{"n_layer": 9, "d_model": 192, "d_shared_expert": 0, "normalize_top_k": true, "routed_scale": 2.5, "balance_bias": true, "norm": "rmsnorm", "tie_embeddings": true, "beta1": 0.9, "grad_clip": 1.0, "batch_tokens": 65536, "seq_len": 256, "dataset": "wikipedia_en"}
Below are experts of layer 3 (counted from 0) of a mixture-of-experts language model. Rows are named gate (a neuron's input weights, with its number), up (a neuron's input weights, with its number) and show model dimensions 0-191. Each number is 128 + 24 x the weight over its row's rms, rounded and kept within 0 to 255. Numbers have three digits each.
Before each expert's rows: "mostly gets" lists some tokens that are sent to it at least half of the time. This comes from a sample of Wikipedia text that the model never trained on.

# expert 5
mostly gets: "ic", "at", "ific", "in", "ini", "i"
gate0:127092156110127091150174143099147164148134133101113146129144135128128135120137089090114141115120113102085134145110069168143152126109088131138118113135133106130129101102159162119118131076154109110077139153138113137166099156117145169097138172138137107119148170131135138155141161087138105094087174154103121121141166135120115112136132110112082110148096122104129112123125130175138092106101162145108140100121091163117133124156135097128152109121158162139087163146145106142139116161130147114118099133109136114139185106137140073173121105131160117120112141106162185106117134162118113158
up0:095188108108154127151129108125179088130117149110145121106091112164162125144123108133127110135160090086112149131105134113117124141143156151170108142093095134109116133170086077158129126127128139148134095133103139119127147086158120120111095101142136118096122124146100160157119137089157171190122116153153123152141138105153134108148159145148132118147132096113152110127179113093168125137167124129102106140129120153110130111156133125160085160126123131105142118117099136094109156070123121102134132077138160159093113153102137140108166157139109100151117117147136061117109146115155146095
gate1:100133075114155099158124093123111110137108093149144140113118137092078138153129111152160101143132135119130134128128167069134136154122128116093125125129137166142094142135126155119133109123138147146110167206113120097143128109122075105092127146132132130119187111126137110126141115127141110177155122167149097051144113137149118118117129110149159154090166109101099118149133113137136052113130136166118144146156114136132109133143190161152121091164142120107114162149112104108117107107109104122123113177109089143156133153129143106101111096130141142133133102120149139127141125118091171145
up1:105081142162171130148169125134096114145108115112117118131158140131114137071095094123139113126110137149075148130082087106156141115150150086126140110108098143131127123102133094128125149122135109126121146135099164092117158101120133097121164149095155158106151086137107145118144152106094153116150141129137113122141146140158116132149175117131142105094125141114105118134109148145158106125192142132090148126112144127153144135188115142095151144141145129148142144103117103158144152120098120168089104132098169209156169150123162098104125147143085144110109124132137150088134161152099099105
gate2:155173112174125151133145099098109119085126144113153127127117143110095120146140109166144127148157142131158134104151154136136109147135110127151137086093130103080087160107146117138152114177132116128180122182132100120145135151160120110131125186151117131118158075126163144088126100080161132164131114166164110103138116112106154157144100140107159164106143139123165136139095148121142108167171146164110147154121155118133107125124153174119140124091130121132120156088104116145127132119131155145193105131153111142109146152097096150141153123103107108144113136169187117149138121108148145131
up2:125120139102168120116088096107134130147113070105126113120146165149120130126119120165101115131124109101105120149186109144162107131102097122130111129112133090124093134104119102132141149131138109192151088131074135124148129140130111127092103060138101126142111085129180097124125099154167153142127086169101162121108155103143126127177103130127161123107128122166104123113098147139155140148114127141155114151149151108111133098147119134126088157114105138123150119086121103126139139161110127138149151115123103127145105134125162121109158106183099181168153108120091087129080135156122155094
gate3:123138120164115139142118105141140129154131148111117112116142145084121120104173126112141155093067142155179103109103123110121102109094116147101105128139141115129115149111132130134110119130150168090118142101192089178125109156146145118075130139139113151151137129073149113146123134138078105158109127116180099134181144110113105087118151147119117133097193125125107088141117116138107126128140098114130145161139099115146089134109156104109141124108123119122119118135148110165193160095116134111078121128131105125146125120110161153114159119158136105182111121115162117102083103149083139130
up3:145089108093092163142175121135103114130155120063147114131115122167150106118133151118150102119121135130126165125131143069096123161119111121144137145129192117113112158125105105174071125138170147110163116159186151127136146078097157146126092101147152103138114118130111169148113143129137114161135148115131134186133129114111165135118119125057166121115120099127116156117110102128178106140134137137124107154124149152121144125119149144081130107151097116133133151124108128147124130164126114135126120125146165147142170134098121101085157084138105123156107113090128158127097109129106172139
gate4:104148101136093146187163164134186154177114161141124107154109136198108146142115116101142137121145123146157127144113098147098125150098125126163089167158137179171139108116132096151125109114144167130118112156109154130139110154106121147120105170147124138137130114144090156142091147090139106159132175097114091118097178141116106151132137143109110135109127088100165133112139121120131079117129114132114141131115131153153131167161153147136131093131120086079135149136163142150128151118106145095142071114120099103130132107114114125130172105154103126126141152132092143126091116118097160108
up4:159134173124176111125159138096096156106177132133173059161155119129135131141103115105156125114189129102092119124156095160135131127115099079096137145099141138128128135121165100148155142095141121101134136139121147121134089108130119196153127135145062116108093140102124122144152110131159093138152160129110113111145110115146105168176108131119116154141142153138147148141094089164128151134106140167105135153092143141118168137152137177147102153104085139114114138102098125148091129159125140144171151101131129147112117123134089120117087134141155092108110116158142136128117138142143140142

# expert 8
mostly gets: " the", " a", " The", "'s", "The", " an"
gate0:128115093122129146116100138166138153125080118126169160121152153149111104140102167081103137108084106128141125147178119133083158116113175136149143134087125151137139104164158137113138105082107122143148092102100193126127165118132165167168128108122117158117143121118132137119169102160182107114118121128129151089131090144155098159118141091141139097111128155073142142158135137130119077112130141105115107088138068151135078147098122144139123165119131158115117099136126120130131151148121159107157118154116131106166134125144116113144121179130147110112138156146113119082098132114163121127
up0:120163061141072124121134092153116131124126170116119124146154151107111121100157150107116129103132108127145140127216166169141086079151100149133174099074131132101129107132130136105134114153138122132116112131107095117131137090127153112122105090129127122132136138120142137138125122127113132114085108107127122142105156162113165110157120120142119131133121080154109089093126112111133112125105096124142118115117130126167097134097135135122104119096095090151139106092105112148177132124074101148084100165145106164128125112167085124100125100114129129109138160046117103118119106117138139138
gate1:122164155139133154131135144127163152125178146131110109125157153098108150158089149149092078144138142135124141092128125143116103129128167153081155116140085099091174084093103063145130118126132147150127134147118140139152149122134135129105158094132118119200132112111125111095155166135120124157085119115113133135117126168116153131158099118088139150136150137130141127163100098129137101136119142141138143163153100127148191102130139125121139160114133099121102152090142117117090132119160163157138086124082118065140145141129138150152167147122153098099101178095137096112102129130133148131
up1:139071116183186128105095163124152176117162105107124137127124125120113113128145145163142087127207118096170096175127094123071129132133102103145148149125169103147109140124097147166132121127153146134113139116100121150148112146151147137155118114128128160104112119127147148125055117145129123156108155147160104099128131118087185129106124129134075120158085130148136129105125163126085125129154113072144101147164127145125113110100153126142110115121120104086123122111152101158133106131120139117117109159144090110109112102138131157155150116125098145130145109125146126144137175145103106116
gate2:117168111115101085146142133120146135150101155153149110152146163095090159143121143123103138148152096125114138094100123121066149128113094123133108136090099131109139152102149097146135110136133134116126127165140135129095142171132109120151146135139082124165130085136167120101145162166143126146110136129135083134108126164078077129167146096105152116115105159123094132085103136144125148128120115145102124159146127138133170146146141128130103110111124049098127138142114093108131184152130151115101147100141115121124114089161134096126126142131137131131122128117175069131096109168108199115
up2:134169104119096102165133143118157113114077100118106115166113121105122152110144136114083141147120080144116135134123120125107110127104122152158094101086157115130118146092094131139094070113132118088118119163118174165110134132127119147174133106134125116136131104137174136120168137155146110144151126136110113150124100170088098139174106111082120127131073120101102144087145153097077134111132138136106081091118131155139141115159110127152158128117135103106125125124155101116114170179156116106085155141129116145125120154104141134118115108113106121111114133097128077078119189155132149142
gate3:111141113095090104138135141098117201169093104167165140139155152115139125153137124139075146163126127154091105104078136128108182113129139168145146169108138116120125144095164115148130140151122180087095126118112149124110095129123133130142106124129141131159098134107161103108178102137116140127096124098083117200113137141086160112171157138098107077139165146110148134100153122152115149134139158165094118131146118165118128130120107097116167144116135097114135150157160127112100168115120094141095110128125136136144109132133135126141131092107132119161100116110105138151133128137082138112
up3:115137135168176131104141149132138139169185126096128109130170101146111127129110135120128122117143130120128164117139133101152085111092094105137105107133100114112162152130117163111141121112166124116128139141144139127133116136140129125138115135126118060163150081155154146124089112139113130135086093144146153120108081144088104150120118128166147134153102144172104154090130179158141180090100129096144149142118185128081126111134127143150109075137109167128119144115125137130100157140057171132158155133145109126094102134152104167143109123139114136089109117133138131117117157173157167135
gate4:138128136113159116096110136136169103127081173130124142140089160137107113103115112156150138137137135125108115098066119146156138115130156121136134154144083149094153149157148128121126164120126138157155120168147149107119153137154132132085084130134106134049148128135126136160161164098094178104144137138123104119098101116106092133165129118121147144103118114096133157140096138118143093121102098124075163133078117134128140158157127121138101091099178113107073095141106123186130146127162119159097121108135160163148144148160109118142144136116109108115136147087137161126094126132156123149
up4:134126135157133125154110140084159131153143145091159121116119136129084155138114102161103172096147140099138118117085136098076095109098158131134115123090140144062102169154140130152136097149137125141126109135114136155192152186155129136119123124098158151133130083107127182145152090129124129127134116130093146124142102159094122137146134126120115146139080103103137126129125113116108126108124110113151094151133109157138095144118199125149174086145111098102125098135121132130091137135164158114101112150084113175136156148110162171155086125102161108142111123114116120119129157115108113130

# expert 25
mostly gets: " J", " Z", "iz", " l", " L", " pr"
gate0:134112117138128128091100134108100101150117163130085132143109113137152083120123140133149118157117164164123149137145107132136131100113127152127128106134093122152153124102125125168116131113169157162127175109086155122138154119165107136111089147130109077161104097089166133164161118118121100129096124130125124114143147108145111125149121169090142146089142141103124134163077161130113142186131143116102122107117122112081105099130121125142103111155160114120120122073118201151123078103184123123147123146159121135137165118125092128164139149164098124144112121134105174133144130118155137195
up0:163104125115126178117104143104136096130185112141104174125123106140148116123115140155101109147139104147118093114144112110137135133135115138151129091138125124139100131099052138122123126121146112146145133101138173131135127121151149145113106139138152095155119101092172134153138102132152193133104114122105144149112162099155135127155121154120140103168098161096138155118093150121076169154076156161143081121145152113112148129145132145131052100099108151151174142122129108123127129148141150101143139155131129125100114133126082131149150125104094203148138095139084137151144120097128124139
gate1:129130146080192126085114093100126127139129153129102173163117147136139150111177120143122106164090124130150104112120160111127114171129155109122156111099170117147121134150132121143124100159114117074166144145142113107089134130166147129139165136076123128168070167152128117117114142136102140102118147171131111122136094134158088135125139124106150163125134149137101156125120156150135119088137131093141150141141093143136133122068111122157129161150135145087151091124148118101150125134125121152170097125124168125097191131161109128131101125133090124144166146125145139144101144177156099101
up1:127126147149131150152145158152127148137108128108126142133133140123139155102144117128093150150128134106147149096106125118100077145112115146162165138142110113137112143125122097127151129114090112102149157170131148108121098132078097089154114145149129115088137091146120137121097124051132162173146141136101091110144119108108115107154097089136166161117140155076134141157139099158204148094143161156121182128145116151141145093132137113140134104111110101134156128104128090094171122163072092142139113115146131144152122113111133164122148143157095135146122112140122117158072099108092144147
gate2:121142102118155076098128105089121130130114133119120145115098080132132116148104138134125130124118121128100163157168073137141127126117080147147186066130130167182105132151117102168129111118139087106141135094142130158150109117124167175117108107131160106147115120080152130164116112136139122144087142107127103137174107145129137104088144116121118097111121107151065154140129160094123152156096126150131118139138142166108111104183148173134130137123101147122160098112166137131155098149106130122114109153111082119098128138125158132138141087106128104091153156113120131128167167109097144109
up2:119155088093131132165090131119136132181151136144168138126127149155148115090147105103096128125108128143138100084109132147155146137104158129138122181135126123178109139148173159150166132126155168124116140143140155144120132115095106110148186145131110165121143100131096104091081131132123091124168137161108136113166130122116136070147154084125109114123158139115120129174139134131102132108119108133128171154126108111180130134055128164091117133173177078116152181120161121122124169122121117130141095137139126132160129146105143138153115125114110104134149155130139104095134123143135145162
gate3:108137169093106125165122132118176127084105136126125133140109130128115108120105094091187132105106107156117161123150108131154151100131119176163125131104155125130139103164169091154168111135120113099131121141128151120113123138153137111135182127117121174165118138100153122103103169108130108089121092115112139081098089144079092106103105116106162126160121174162128144105115092141165089104139152142173135121124101128124158138149147164144135149156113075128137097140120136090101134129129139135169166144098122115144128120126138144155120102121137072131128148145136128133187136176137119153
up3:099143130124088144123115148121120143131131161124138156132166087143139162149161136125073149136108135122139071139143121177145091107148118168100134132122139116124124105123077132137115127181157140155172105115169108152124118113159186114120114127115134119149128121198113150090149127119133125150137137093136146149109097138152160147121120151109111129117131122137147104110128148123114105141112117163135111163111090112184117105126157131059094116079144134117121095118134136165124123140148103114106103135108153121107118141185120127072179118137135162132166120141129097174112090119110173159
gate4:157092157135107111150136171129124126158136109135101176093111152120154159120143107138137128151085103100120147147171144141149159116154134118083145103113119139151141113087125118098139138104085107143122167163161117112131159147151132133108140156103115174118170133122136119113110148117138165106133082146105090123175133135140100122118158092133136153120131130135146146111144147175131133151128177143163121137106132137126158169138081142096167146109165137156107131160118111086140133139118155092141110132106096157108154182146131094123106177111156125163097189162126129090147151105119090122
up4:134121155128113142113159091124123162136170162089116118135125095133122164117081111166143160106114161133168094134084151101125095131167114139154086116137086121145179120114132085156141130102158094101114135137111105133135144117132134119116110127152090132129197119132166123149128118141118110147114139104113127109135131101102137135112107143131123152159098081155102140101097163133140135111072156106134161147159137125139121153149120107133168043136140145112105157127140174090121161126154132129093157080110086108137115110111074154135148105131148091146153113127124116097123146153134132127

# expert 1
mostly gets: "on", "el", "ar", "her", "or", " en"
gate0:132124120127118117098163145092116098143097163109154148135115127145143134132119101131105145111141158110109116119101123115151131108094138109121122115143159114113133136139137133167119126173160124095099136165175120122146093186100114119118122137102123088112126107135115107198132115153110137123120134112159147138109133127125140160161093096106146160153123154113137068108100174119146156124149153164172136151158118128105109118179112144124121072153116137153073139180121127082153135103102136113163126133138099139188152103101108055122124133123124120108114160072137121110080114118119119119
up0:138114115104114123109127117115113127137076134149132129174119144127122156144120118090149118165104140135157133133127154121117111148171095138150152138133137156142127147158111095066160133121122157146150103102096066116127117081065098130124180090119126154074101175137097147143175106128105127086084101180114097147077158133118078109117125131119158121155139092118129152127106135162133107148122136110097118125120114128093091123169141120103112129106168135083134132109105103109133156094152155127126129094113122170132144131109134148123115143129106120135115121136125097171129184132105110100
gate1:148148097128140123163150171123136141150139121125124129132118119154119098141121173149124135173124166160145107146135097136100130079142161114116154131158170116133165102109112132121116133136079179139074121095148153127175136158106126144129102103125129152110137131124130138101111192109153121127093160130129116130136108152101153101110144121145161100065101177136119156140107171137094101131128152118121097105080169181108084124137109143134122124105136108097101149133148136155126091113112134127123108121075080123182146115126130134136076126120143136157091083117112160122144113116096152134
up1:123134183141142146139132141176127129128121103129109101079126135117144129115170130108084102120104107136132100136110141128138085148118141158113083173134104143148138102147136135121150165104159129119135116124110175099140130164090142103154116162114151123113120108156151084152093135169130169112133130115132154150122143073167158145137126093105139158137140082137114108130150094125087154128135107130089077121162075120140158121114100128178171133142123123122136115104149147087087149064136127120135178141153136149151131110126153144151152137086125130097118130152104097109106075098118117136
gate2:149124129103116145136129174156131123143158135090164100123091094181147182141095111166094169128099134139123138117097159099114138140129135147131109134116138052128156081108125118135115103116156153123110167150172093146136121094113135130132162106111084144110158129094158127106092145108090120112136130138138099152105101113127083129105155168104150127149179150123121117152153132156154124105157116144130149135105157141137132142111167139149130145146146118153102153153121154138089148103104132124155109137103098100090138155137059114118112087105147103135134128135089153084162100136110141142
up2:113132116138139158135168131139155123135142118137117152162157114102139115110089121072169160101171142122110106134143139080166137145126090113159113116130109157136093136120158107138177148157102171119138109101178107095141139156104096125129121151112121097121165111132145114088122126106130111151118165140121102131149093123114161089138103150147154142101108112091111146134117132113118095134119178149112124144072139112124178113103106104144121106162123156151125106096112075150131083134135124149096152129128172122171111151108155153112117099137089126150081141138108175161093118172124153118
gate3:127137164108116122154132115129110136150128114137147081115092118138081129127111153086120176164113136135111159121091118153121125139137124097089138170139152124117121093106109128089105132173119159102099143176091136116115120125098126107135162150106147114162135128121135091094126063109109134123148114068136121045099095116147099084076091114160134130122108103158108138134088133141127142123159185134123117126089108135115138151107134141129141106157130127096118111131149142092150160122145162120111097118145123138099127138124138092142107104115152152187148137149151098129155129163158157153
up3:135133123116114151136153132176128174118108131125112095108134127112055115094144124088104191149118117156116103169131100143091148149133165106138125148098133162158112101147094135089121153106129128077157149182135143102143124155134137115167180151133124129124188163116114123158087142106102131070055112095165111078131134136135135098120153099129130142125125145113108132124135115141147105130135168111157088118136105097120156131122134118159115105160160093162148132110138095175129115137155104141111105169132144129122114159142110118120102130140099156129132145102114135112127111131144128151
gate4:141127122140142110099109125094137112143126115108142125147115137156149127120145114114113153177149126147109142148095099129166153086073113130141125119136122120107148116128078124121131142128096157144132099115111115129152077128125118117108143116134094139191130138092138157201132119129160107158070162128110078126120146160141100096077099132120144101127076133116159136116118134122167134137093105182118153092122141119153115120142131149130156081124119138060120130148134142149108134151119164115097102144142120146122186163102106118154178101115125128163138142131146135161177158159150146109
up4:149134156135162149109118102136163081139142052141104106136167133156145138167162168120124155145152120070119139136132140110182151115110124094105121132074064185130116118124087146083106130124119140151123123086124122165141138123123160156120125112086117133139109140124112158158104112116140146128101085153113098164145134141118088126102131141137089112137121115118143102121119100102145142125110071163141127110127133138147106094079118131157129109078141123134131117121140163169112147172107148133134112124143132151087166165121109099137162117090160151117122120151104134109131142168125120113

# expert 23
mostly gets: " a", " n", " the", " an", " is", " his"
gate0:134129163126122135136150131124120124089119148100161097121110068165176121096125139135135159150157147144123101123172114160132197147127153142137139109087123131140105149117130123104111125109089098147082173152112161117115198130094104137177112158133166100087155113122103127124146096160084091124122142122106137141129096125130154157158109115141121138129159098126084126170142090104090118136140125167131155107098128113165104165136130158146149098093135107126112160159154124126153117127134095125100124115141142135104087177168129127089120142155097134176135117121131120103136106113127136106
up0:170103158110119130139106119121073145146129179141116165132140115129112151152122176101109099140093115140143121194156089108128113100085114093099117137095071099162120118116128127118095114133140145118138121112123096128148074171142171111119129111091121134153156144112147177120103150121160133124147167127113130118131129116090146148131122089103080129119111134129119124111107113152117120155141147135153103121163130177089069075109081101134097135147134089165126153130115151133088147135133121105161091123115111127153151120128122137139131104110138145102079144104091098112120110131102098152
gate1:121098102109163116098163118125098133129148129145135091125097109132164163147125099105125146121128169088170145133120101134133168119121090103124147109106116140096087122099137130155150095121157113122108132107112134150144120081118110101148169136137123094135137160113142125113133146084116105131165131129156086123106131131204111148169144109100196110160100147091120142167150121132121123151126131102122127138110146149136157082122133120101143109120144132111172148122127101128118095105096113154103086131153097110142139172090168134132123189113091100130126108088093165110118088140088132108
up1:154154130116148162108157140139113121141111071132108106157178147124129189089099154146129100106144122146138118122157129140120128153131135089110153122115076144130126121121160116092114133147096144112164110104130131089144123146138140142176157097129137130186141118149128109119131135121143141108148092202120129112105114157093100085138123131117119165079163149154167130109104168182145126112169141117119142111098105119177134115084118100171145158160109142102110125151095119130122163135099109139132114154109144140091135101138114160146094130096102175116124108138130148152097135122159167126
gate2:141155160146140151127108147120172137146133120107130130103112116076146125121139093150161139113127114107179123148157167122106148105100117112112116123091132093144102140140132078150120089110149178138120148112139145161145152121147096180195137100132158114156138128128153122104115127125138139111116137148142105137115153126128094106106185116155108074139109139106122142118158132138134107156137126095104122092121137132163122143163123157105148153109115168049129088132155107132114152095116124152131139142142169134166120122169185130182134144115130118098154111162158152138126110131084101168
up2:117043093124124129137131126111122152152147124120133121129138098175137107105135162098078166131141115148149059158115122108163132138100119134141138154173120121070133067126126108134131155153156095148163077141130119120121151133104132120054135143116140137136128103111116156150165127143123122141102161143093142110157089133116139119135131107150122136121135171130139163090108130096148095121118129151153140145121087137137119084093108136130106099127149142118124178108138170129131095116129122108092123111149116131126133137108099098133190114156148132126147108097131155107120167150152145070
gate3:141177128140148101107127074143132121110110112134115105076142137168123121126140118154125092111142104115129158141154129125153145131101154158115092131147133118155146137053163137126158103157129163153127143154098136135153139139112116186096100102119132128136113143101127114114170143089156122191118081157124107139134132100147137163110084139131160137124133123081107104123115109124142127117114151096121121110124104100100117157171105159189178146166111120142112135135134100148119155103093145150105127164167094109094113142121102142089117125117139113131104170082159098132163133128104125168
up3:092155129075155105162154104130154147146103154131158127121092122088114123134127141135139086118116118106147147134128122130127057139116120138083111144166180110153115147121163131142180103103159141114117133128125124137160122156168141130134092115125112126139123141125137145128129140116110131161141106143121161136159120101135117135166132146141112161131155121124135138122130127152149130112097149112090137141103141108045087142166171185191131159135116108140071138095165191150135155118099143112146148151134074130120141149138122127149137105119151123108086163145174093129137136131116156152
gate4:124164128117075141116118127141111121133121124111125142123112098146094153119132090108175155148139152159122107109154116110105080129136105102170126154085120156149118141127147128113083126123158116142139139114135176133132148116084128154168162130130131113120106160130117141164133107194129117153177147130121129149098150126144095116133114195061127088129101135128142128086141122137151100145116098120101126114166148137147155111145115075157124130095103110103098143157133135095172141117144115104092121128101092164128064126150138137097078068146149137138128140143126155117133155123150157110
up4:135070119086102079105130142115088143139120129140137091101111096140099120103140130107137171127182118137114157151137132106084129155137128125131135092141157112162113116100135145123130139100112167151158099172158165093168111124115134129122113138105194119118113126129100150142171101141091144144094140159102114128148102158126099098115135098133129118118156141131087109096104117114132092108134083165082143124118114137132125134165142122118139111162140115134135143125144133153140085124087140127075108103133187135154129093099129117147092102135090155147159140085144137103098136131179132088

# expert 20
mostly gets: " up", " out", " under", " lead", " used", " support"
gate0:148103153127143122152121114136093157131135129139102124113136101141103134149079131118080175121137127138145113107123139103135143179122145107158110155141105141133093138118147130138110158180120118050140150142135146096129129122120113115153146135088128113154091122168162117097115114117102120116097090127157210163132121145158160137139126140112108095123121128142173159113129122112176131135148169131131132114140097130116126104124152130115157119127140137140072108147151161133175122113099124145082126133137099144098139110155103104112138136111100145094186145182106104202123102160154144116
up0:104167104111114136123113138113135109133109097148128123155096128161106163143107145138128120116116151104123141153106115142114157128127190140119129059138179172141121113136096150084133124112196127160091136132124126104149165099100156132145105175138170120132130145129112137156143177094140101071173169131125102090138139129110167144140113094103083177120128088119102104140142144133148119158121113154122131127191152121089126129110121137161140122132143141131128114102096124120087127113099120107115143123123088140131129120150128108130081131088141121123118106153090142136191143103147148104
gate1:160141125104085154123118106093141153143167125142125126137142110140137145105094135131127097117124143137124148162137128115121139123125142170121092113153172087164124121155141123113180090142111117115164100128135104144129109071108134145123151164099131163170131108123121139098129103127067138092136166096082103123119102192105070139090122143140160115096130101151139121135122097140134100093138093055140140125140125142129158102113111096102165102138126147162114140134148103110116095132161143175137075118144153145122140106111123148105118114111124125149160101115144137129128090171101087105
up1:174157129116120139136086106112141142160117166115119126147110113160104145169182108113105116122116126126191162199098131131117136111098084143123129113154131137093117156141133119128125127089133124155133100131151147131111134093103133115141124155139146167157131122128116098124118133138092175147132146110132081114172097121132132134108123090129094111123103108139105141137121106060140113165131133082155127105147151118137151143115123122184134088082169070107149135130140188190152146138139108128117145134136146142130136158164114141133114091113123110113133120125150111073110112111116157171
gate2:123116139134135141115109111098159130112119167118107146105174132082113125155190153122099128162151152165151090151164151105118107117105136084113111082103175149084145157114092134129209124161096101163089106090145188108122118155150145168119140137128125107117149115109123130110119132143166123116151093129151142119119104179134090090120124128140086089128139122132100108092121131085148131122109098070130101109117122166127104152118141109109162086106133096124119108103113103102152132102144149120147134159143117153143144125116124129146145094126158127147127165129138139127146138117096111152
up2:127167131140137164144129084094169115160102139149146152146117170120138149180152107106134141094104149179143093143094144138111135157090071150114140097106110142105111117136119115161119157132142144147079112104097155168098104165075130120135175130141152113141098126125122137127149125137129138154109144106101134130115126131108149129129109156134049110157126148159087075131167145112119142159144144123140142133144108139119139088104168143136148169093159133109137092117131092103154161090089156127137139120121119153153165192146146111125107112126132156153126113101153140129109151133115153124
gate3:157130120108161161103088166136087121124133147090095148102082116155130166115123086157116146116101148086099147136154129127132105102112117167158140118127137141115120099082093165132104160178112093115123148150108178133139150106150137126100107162105119136135119080126113126120115140146115081113111120106162149105104091113150154164123110125142175157166163099139135136130102108120168166101126121101089152114109144095138129135108091120095138112119116137128095126128126148161148134156142164172134105113110082122078117132125135125141147131128108142151128199130145092162175119141158116133
up3:100166121155146128109142136122100163135108134130138151154122087148125141134123129142083133078112170141126147098195124124103116148103120141119148088111161086092110145110108096092096076129135072159122131096113141130150131122110163187140126130132106119157147129144080170108119120119176128107046146111123138100122120118104140135118134144142153172102111141135138095142118136128147156116113125113075109119140120105133115138115130140172135184117107150124152166118085123134103115114117122130109074071119143147120106119131122116105131154113151163154149144106091097106138153150102144128
gate4:090104100144122163132098109092167127118078109088157128097128127110098139128122082157114157136103141087104133103085133130143115153102102123126098144106138108089103127130144092156152098122128097156135116118127114128143101123123146143132131136119167109134161111117141135111096118101139123145119143142127128127145128118113103161154128132077065159115111084113128058157158131118142101101145152124189126111106137127100127093125114116116132104149142142131085102109159123141086120165133147121151172163115138125120160099102113155164071177115125137052154104158131118123123129160153133143
up4:172173130143103163081104148123126075138096151100149106106114153113102128147146127119119124129107138125129136092160134129140099138128141165103128119138126115116098159084115128122140162128130123142123096141182166147116140081113115162107098124135157132126119125122113139130138125134136132163105087163161138110117130103103128174167121097130096150134120070134092093181114117114131113099117146125164120097154130126104152140113149111104127103121109127104139093106126130136152116189085111138129175087154115149147145106132093157128161151106139090163163087185097118117102188124114137160